config.toml
d_shared_expert = 0
normalize_top_k = false
num_key_value_heads = 14
norm_place = "pre"
rope_theta = 10000.0
init = "uniform"
init_std_down = 0.00713
decay_shape = "linear"
max_steps = 4040
Below are experts of layer 6 (counted from 0) of a mixture-of-experts language model. Rows are named router (the router's row for the expert) and show model dimensions 280-335. Each number is 50 + 12 x the weight over its row's rms, rounded and kept within 0 to 99.
After each expert's rows: "mostly gets" lists some tokens that are sent to it at least half of the time. This comes from a sample of Wikipedia text that the model never trained on.

# expert 8
router:48 57 31 42 54 60 60 47 48 54 45 13 58 74 48 45 48 51 41 43 53 64 54 45 43 40 64 33 49 60 53 60 51 46 39 56 53 69 53 51 60 53 46 47 45 41 47 55 47 53 38 54 49 54 78 68
mostly gets: " part", " al", " re", " co", " un", " s"

# expert 2
router:55 59 42 59 31 61 61 57 37 73 43 63 42 45 50 62 64 38 49 47 42 70 64 41 38 40 72 46 58 38 57 47 57 58 58 50 34 51 63 43 40 67 54 46 44 49 46 55 40 61 50 54 58 42 46 55
mostly gets: "2", "1", "3", "0", "4", "5"

# expert 3
router:50 51 65 49 37 48 35 60 62 43 52 44 51 50 55 41 55 69 63 60 38 67 49 54 49 31 34 52 60 42 48 61 49 46 48 40 52 56 37 46 50 22 44 61 54 46 60 72 29 54 48 60 45 58 34 51
mostly gets: "|", " |", ");", "=", "):", " —;"

# expert 9
router:63 33 38 62 52 44 47 25 60 36 38 58 65 55 48 65 64 44 49 54 45 53 36 59 40 80 48 48 61 39 59 38 34 69 59 37 57 58 44 56 66 37 72 58 36 53 45 60 59 45 43 71 66 39 46 43
mostly gets: " John", " South", " George", " North", " William", " Royal"

# expert 10
router:43 33 58 52 64 53 47 11 48 59 60 56 61 56 52 49 58 22 53 41 59 46 36 74 60 44 71 54 55 48 18 46 61 66 39 47 42 41 62 35 38 67 69 43 50 61 44 48 55 50 52 67 57 45 24 48
mostly gets: " military", " government", " life", " political", " Army", " music"

# expert 5
router:38 40 41 37 37 49 67 63 50 69 44 58 48 44 16 70 43 48 40 45 30 47 32 14 56 51 53 61 50 52 47 44 36 44 36 70 54 40 31 54 55 58 41 28 51 55 38 58 15 39 63 27 48 68 39 31
mostly gets: "\".", " .", ".\"", ").", ".", " located"

# expert 7
router:37 39 51 62 56 45 32 45 44 37 43 66 45 56 83 67 45 53 45 70 48 64 42 51 40 56 56 60 60 45 44 63 36 39 49 41 63 64 40 50 52 32 58 51 73 63 51 50 40 35 53 60 74 55 20 49
mostly gets: " its", " the", " that", " this", " which", " These"

# expert 4
router:61 70 33 46 58 68 65 68 52 19 31 18 67 66 52 33 66 58 48 62 46 23 58 43 46 30 39 48 46 47 45 58 57 50 45 37 37 62 59 19 61 58 60 44 52 40 65 51 57 60 52 31 59 42 49 52
mostly gets: " (", " Preceded", " Location", " Succeeded", " Genus", "   "

# expert 6
router:66 64 79 50 47 60 56 49 63 65 61 52 48 45 68 53 79 53 62 39 61 53 43 66 68 70 55 54 55 53 43 37 47 70 44 55 63 45 41 47 43 47 61 54 45 64 61 47 57 55 56 57 40 34 56 39
mostly gets: "==", " ==", " World", "\n", " ===", " International"

# expert 11
router:50 40 30 56 45 54 48 23 48 47 64 31 42 57 61 56 40 49 37 83 61 61 38 44 66 43 36 53 55 76 70 63 47 61 49 50 41 69 58 52 59 63 68 32 46 52 41 39 64 40 29 55 51 56 71 53
mostly gets: " R", " W", " U", " T", " S", " G"

# expert 0
router:51 58 56 50 59 59 47 50 57 35 46 48 55 50 47 40 31 38 66 41 62 70 45 34 52 44 52 54 48 66 44 30 59 42 60 46 60 62 30 58 37 37 43 42 56 52 50 66 52 44 60 57 48 29 42 19
mostly gets: " won", "%", " made", " received", " considered", " reached"